Weights of a small mixture-of-experts language model, trained from scratch on English Wikipedia: 1 pick a token.
Below are experts of layer 4 (counted from 0) of a mixture-of-experts language model. Rows are named router (the router's row for the expert), up (a neuron's input weights, with its number) and show model dimensions 256-511. Each number is 200 + 20 x the weight over its row's rms, rounded and kept within 0 to 999.
Before each expert's rows: "comes after" lists some tokens at least twice as common just before its tokens as in all text. This comes from a sample of Wikipedia text that the model never trained on. Tokens count by the router's weight.

# expert 6
comes after: " the", " a", " his", " The", "'s", " that"
router,201,194,219,207,193,203,170,189,191,246,180,179,193,200,189,202,195,184,211,211,198,175,210,201,218,232,228,193,187,187,198,219,207,252,195,187,196,244,206,194,229,172,181,222,209,187,183,243,170,193,217,176,203,212,212,178,174,224,185,183,194,205,220,210,235,163,235,181,220,209,218,199,215,224,197,230,144,182,192,206,190,226,217,223,235,223,193,186,172,181,192,178,201,186,232,203,178,200,222,177,180,161,218,190,208,178,191,186,243,194,210,251,205,203,207,217,199,203,196,181,191,192,171,171,227,212,204,215,198,214,180,182,201,208,223,187,157,209,183,222,203,200,186,199,183,180,193,172,184,209,197,187,184,200,201,210,238,220,175,205,230,194,215,211,180,194,165,214,220,193,207,264,163,184,194,132,207,180,240,221,185,238,175,204,177,199,151,190,210,237,176,219,177,201,216,160,216,236,215,172,200,216,182,226,209,218,190,181,208,227,202,203,207,172,210,149,201,208,201,200,227,207,197,190,171,234,223,221,228,199,191,167,213,207,203,178,186,221,192,161,181,196,225,171,197,191,193,173,177,215,192,197,214,201,165,198
up25,185,186,210,172,157,199,199,205,216,197,202,181,166,177,186,193,210,205,188,218,182,215,216,196,203,216,190,265,184,197,210,172,183,189,171,199,217,217,209,236,160,251,172,183,189,184,197,218,201,227,179,178,165,208,189,193,201,228,203,214,165,178,200,204,190,198,206,186,225,152,167,175,184,219,202,224,169,188,193,233,221,202,227,193,157,190,163,176,200,192,200,192,227,181,198,207,205,220,208,201,226,208,213,232,185,183,196,263,230,190,196,183,203,212,214,179,235,205,185,188,152,222,195,199,190,190,188,210,201,199,189,195,193,185,227,212,213,196,203,176,197,213,203,223,185,195,201,209,212,199,231,221,202,158,190,193,197,216,198,213,185,174,166,171,194,202,222,211,224,194,240,196,205,187,201,186,176,190,202,190,211,182,203,232,204,219,199,158,192,187,250,193,189,184,175,205,179,180,186,223,167,190,180,187,221,194,226,207,207,215,204,181,219,255,197,225,178,169,230,181,185,207,192,147,169,200,183,188,186,198,190,172,195,171,229,188,220,230,207,200,191,209,202,212,166,180,189,190,198,181,199,220,238,226,205,203

# expert 15
comes after: "\n", "-", " ", "\n ", "==", " Turnout"
router,207,198,230,219,188,202,209,156,203,194,159,205,209,210,201,182,232,165,174,216,237,166,209,171,201,162,195,211,200,209,196,206,222,178,211,208,212,153,181,200,218,154,221,214,192,171,186,221,228,166,186,205,195,208,193,183,234,226,181,188,177,201,182,189,223,213,203,200,218,198,243,174,196,192,206,191,174,195,229,231,210,215,185,196,196,174,199,204,163,222,177,239,237,194,176,176,203,208,167,188,216,173,217,177,140,224,186,175,174,214,208,188,220,199,193,192,219,174,197,176,180,207,209,232,205,201,208,215,176,214,171,189,170,229,165,231,253,178,219,192,193,202,181,210,170,197,209,200,244,251,209,238,206,241,196,206,155,227,182,178,223,220,208,203,206,239,173,211,190,221,211,210,198,174,198,189,224,198,186,201,192,163,205,203,170,153,220,174,213,226,179,215,172,198,198,204,177,214,183,234,197,181,184,166,204,233,214,199,207,186,217,163,221,194,182,191,197,183,209,197,209,197,222,206,196,180,159,193,213,193,219,209,215,197,221,170,189,178,252,177,234,228,171,201,208,219,211,198,188,193,158,195,192,195,208,172
up8,178,197,184,193,200,230,187,209,205,197,211,205,179,191,176,185,204,198,213,184,203,185,209,193,199,168,193,180,187,180,178,185,213,203,220,173,196,194,173,223,171,219,175,209,203,234,192,189,229,194,231,213,218,237,212,221,185,214,174,169,148,154,203,197,219,213,173,213,224,201,192,166,175,205,205,228,229,153,190,195,195,233,186,184,206,165,209,189,166,174,182,214,178,196,201,220,180,202,233,195,225,179,231,215,202,189,204,168,207,230,201,149,206,181,197,179,224,189,178,198,215,209,191,188,193,245,200,162,183,210,182,184,156,216,199,179,194,192,177,193,218,214,238,216,178,164,189,171,180,234,178,172,224,227,207,215,191,173,206,225,234,199,245,180,201,210,194,190,205,204,199,185,206,199,218,193,193,226,206,169,218,195,184,196,189,193,257,187,208,217,212,184,226,197,222,193,191,216,210,205,195,184,210,233,203,229,196,201,208,211,190,190,203,186,190,213,226,163,248,175,170,191,226,146,211,207,183,243,206,186,233,222,194,198,211,200,182,169,221,204,208,213,210,194,188,209,226,218,214,204,204,195,181,178,208,201

# expert 10
comes after: "|", " |", " the", " in", " a", " (18"
router,223,218,207,205,228,174,172,206,185,213,180,203,191,210,214,176,186,219,208,206,205,180,164,189,223,174,188,204,176,168,198,165,212,203,175,193,186,224,212,225,160,192,205,211,214,211,189,184,191,212,215,168,203,187,203,193,178,179,217,217,191,162,169,187,193,203,217,188,183,189,205,209,198,204,187,244,192,213,167,234,167,194,233,198,203,204,190,193,191,236,209,196,188,234,188,213,250,160,205,195,208,191,225,204,208,199,180,206,200,215,212,203,235,180,157,208,219,228,204,208,226,210,176,224,194,207,208,214,212,190,190,202,197,226,192,172,197,248,208,165,227,189,217,181,238,201,183,191,201,225,158,220,202,216,197,134,227,173,178,208,200,251,225,194,210,175,204,199,218,213,180,216,196,212,197,202,210,231,202,223,173,231,216,228,209,183,246,161,157,227,253,210,197,224,222,192,205,233,190,172,195,212,182,183,201,235,187,232,219,181,198,215,203,186,204,193,201,198,182,214,254,189,196,211,182,175,216,218,187,232,195,201,138,205,196,225,170,196,183,201,205,179,195,203,188,178,216,190,213,180,194,228,172,160,201,191
up3,199,211,177,187,209,201,228,183,193,202,222,207,219,199,188,208,199,152,185,215,196,193,224,199,188,215,169,215,163,208,204,241,189,198,187,186,193,179,178,172,236,184,201,194,176,171,202,178,157,216,245,219,199,206,160,239,188,188,191,191,195,210,157,176,227,182,202,211,223,185,199,204,173,223,193,197,165,181,187,207,202,185,206,173,238,212,224,205,233,234,187,220,203,238,165,185,179,222,164,179,222,246,184,243,217,193,237,217,220,209,205,195,205,181,239,232,197,201,183,214,186,187,209,189,233,226,218,217,187,212,209,204,173,184,207,233,195,243,243,176,242,213,182,189,192,190,212,227,189,211,229,209,170,178,174,196,204,172,177,174,178,176,198,134,214,215,190,182,208,206,204,212,184,212,175,195,192,186,169,207,220,219,206,216,213,223,170,174,232,188,208,209,201,186,215,238,175,194,219,195,189,214,220,170,173,198,199,180,188,274,212,210,171,191,211,227,205,200,200,211,181,205,176,209,188,188,217,188,184,194,207,217,183,171,193,208,140,207,201,209,194,200,203,233,179,233,206,207,182,203,207,229,198,215,185,159

# expert 2
comes after: " to", " he", " was", " and", " He", " also"
router,209,200,174,202,211,227,207,223,189,214,200,210,205,192,160,167,186,188,207,228,177,197,177,221,220,231,212,213,199,207,151,202,182,217,199,189,219,179,182,212,168,199,202,216,224,156,220,175,211,214,206,192,162,195,164,165,234,187,198,171,193,209,194,217,214,207,221,192,240,205,234,184,190,217,204,194,189,203,226,186,177,199,202,234,208,205,180,199,176,246,192,237,169,206,224,196,190,182,184,151,179,220,200,214,242,215,192,190,203,165,222,242,208,173,206,166,223,165,203,162,173,194,159,173,196,229,197,229,199,197,176,205,207,218,209,221,201,213,204,180,189,205,181,209,168,170,188,214,196,221,205,218,225,235,222,180,203,172,182,188,222,175,201,187,194,242,207,193,223,171,216,195,244,190,167,173,188,225,209,220,197,179,189,191,204,181,215,169,202,184,188,222,168,173,176,236,180,219,158,197,211,192,221,218,188,181,205,199,213,181,207,201,195,202,207,182,172,240,216,224,214,238,207,181,196,206,233,209,188,184,200,204,211,204,161,172,191,193,204,233,211,235,244,193,215,209,221,214,189,173,256,202,185,222,199,171
up3,220,173,209,187,180,175,201,182,220,232,201,216,198,215,178,215,187,239,200,166,258,155,214,220,232,239,207,208,212,191,210,201,199,181,222,205,206,221,215,177,200,227,200,188,180,177,206,185,176,190,212,197,231,156,211,178,234,205,220,236,192,161,206,197,199,231,218,217,192,167,191,194,217,200,206,217,194,174,221,222,205,186,208,196,179,186,197,214,200,220,210,227,230,202,180,179,249,188,214,205,212,188,209,174,203,199,211,202,168,201,222,229,204,200,187,241,199,177,215,193,193,212,196,201,188,217,187,171,148,221,244,181,184,205,235,177,174,187,185,169,150,190,217,176,211,206,213,202,184,187,203,193,184,218,197,213,223,219,195,231,199,216,196,234,231,213,247,204,207,214,211,194,202,161,226,190,237,192,179,229,181,177,214,228,202,167,196,202,216,204,183,178,217,187,229,206,179,204,186,184,197,212,229,222,206,198,182,203,216,208,187,214,178,202,207,161,143,196,216,215,186,198,147,214,208,180,223,222,175,184,229,229,191,196,210,184,202,240,169,199,222,211,186,176,187,187,191,205,174,206,174,235,174,217,182,160

# expert 13
comes after: " |", "-", " H", " D", "M", " The"
router,169,236,218,200,207,214,168,196,206,199,221,169,204,174,187,226,184,183,190,188,174,204,210,175,204,217,200,205,161,197,187,211,219,194,194,180,155,234,225,191,168,236,196,179,167,186,187,159,188,219,229,219,209,213,194,218,199,191,188,167,207,168,194,232,154,215,177,199,192,231,177,210,220,215,244,166,229,216,208,166,211,198,221,206,195,190,215,207,175,202,218,207,197,185,194,184,170,200,190,223,157,164,186,258,194,213,220,199,221,225,197,176,201,199,225,219,225,198,176,188,203,194,245,218,190,187,227,186,223,204,195,190,228,187,225,226,176,208,175,152,220,205,208,183,222,217,186,210,228,199,197,194,189,204,243,171,228,178,215,180,198,195,195,233,200,191,220,206,200,181,221,186,218,214,214,222,210,218,185,226,227,203,203,169,196,199,190,207,220,195,231,210,216,164,209,144,177,217,198,174,199,224,207,197,166,155,202,175,205,192,199,164,195,192,221,223,187,191,193,188,203,185,206,211,178,199,170,217,196,184,181,233,190,205,202,185,215,186,222,198,212,200,191,162,182,182,203,197,187,204,169,204,165,249,203,198
up8,230,235,229,189,239,159,194,233,214,177,213,188,188,169,202,205,185,235,189,208,206,171,199,237,190,206,230,208,152,193,194,223,209,231,178,215,181,197,183,211,205,164,225,219,203,180,232,202,194,207,216,232,175,204,204,220,181,212,192,197,227,178,183,176,194,192,185,228,202,241,228,197,185,219,224,186,236,249,182,204,215,203,203,182,226,215,176,190,158,191,218,194,178,184,205,204,173,224,184,219,195,191,170,220,242,181,175,203,198,215,161,222,194,227,209,197,239,213,183,159,201,173,190,205,144,203,193,212,200,186,232,208,210,189,189,211,190,235,244,188,192,197,155,194,207,191,233,214,203,216,199,228,192,211,185,193,188,187,198,178,199,211,219,188,224,210,161,223,197,212,172,234,200,191,214,180,190,199,178,193,209,205,224,235,202,209,164,197,167,241,193,229,202,192,205,183,183,207,238,195,218,211,198,244,173,203,217,198,200,185,213,209,193,147,189,217,198,185,192,197,194,202,207,179,185,199,215,182,209,219,214,203,222,194,204,153,214,239,193,205,196,232,201,242,223,198,192,209,233,171,225,229,208,189,236,202

# expert 1
comes after: " of", " in", " for", " to", " as", " on"
router,200,177,199,191,206,242,226,221,211,234,215,232,183,214,201,204,203,228,212,154,232,207,178,180,217,171,201,214,240,193,165,179,203,185,223,207,209,163,201,190,194,228,173,204,190,213,197,170,213,197,191,187,228,216,204,200,191,193,210,186,203,214,194,206,186,184,239,168,177,227,203,221,199,214,214,223,166,193,192,194,196,171,202,203,193,195,201,203,190,209,223,221,171,195,176,191,225,196,193,162,210,210,210,202,176,202,202,195,197,182,218,176,171,187,192,187,206,210,205,201,211,188,202,222,218,195,200,167,229,204,224,202,213,208,194,203,213,215,208,226,210,231,195,240,210,218,205,220,186,175,193,188,200,193,189,205,231,192,181,200,218,177,208,174,222,210,204,202,226,221,207,179,179,217,189,190,215,201,211,167,248,182,207,216,204,213,149,180,210,171,176,198,233,185,187,219,192,209,194,222,196,203,197,190,185,213,225,173,206,218,199,201,190,231,206,232,196,214,212,215,187,255,233,198,228,200,158,208,204,214,226,187,239,198,206,233,160,229,224,216,213,179,203,206,185,218,190,199,212,215,213,187,220,201,169,210
up35,207,168,207,206,154,221,198,184,168,211,191,210,228,208,179,277,179,206,200,199,200,206,205,180,170,231,181,169,191,194,193,193,160,187,165,216,167,172,200,174,172,227,160,203,168,216,211,224,184,195,203,214,215,177,185,209,194,205,192,198,248,227,228,212,195,192,186,193,209,183,174,186,174,221,198,224,198,195,205,201,205,180,194,233,187,194,185,204,198,184,218,151,194,216,211,208,176,160,228,202,148,174,191,224,197,183,178,226,196,217,182,189,217,212,186,212,170,190,183,202,206,253,189,158,191,173,178,209,200,206,210,224,171,222,202,203,215,211,193,188,225,203,226,205,221,211,193,218,153,191,210,163,183,169,254,220,226,208,199,163,210,190,188,204,175,204,201,243,169,187,227,197,230,196,198,192,196,209,217,201,203,222,211,202,248,196,202,187,203,168,224,183,205,157,205,219,198,172,172,186,224,210,176,173,222,200,188,190,177,204,211,204,182,188,231,189,182,208,195,211,201,227,187,196,189,172,217,170,167,208,217,172,236,225,200,201,177,199,181,190,184,210,174,209,219,197,191,200,178,195,181,176,193,211,207,197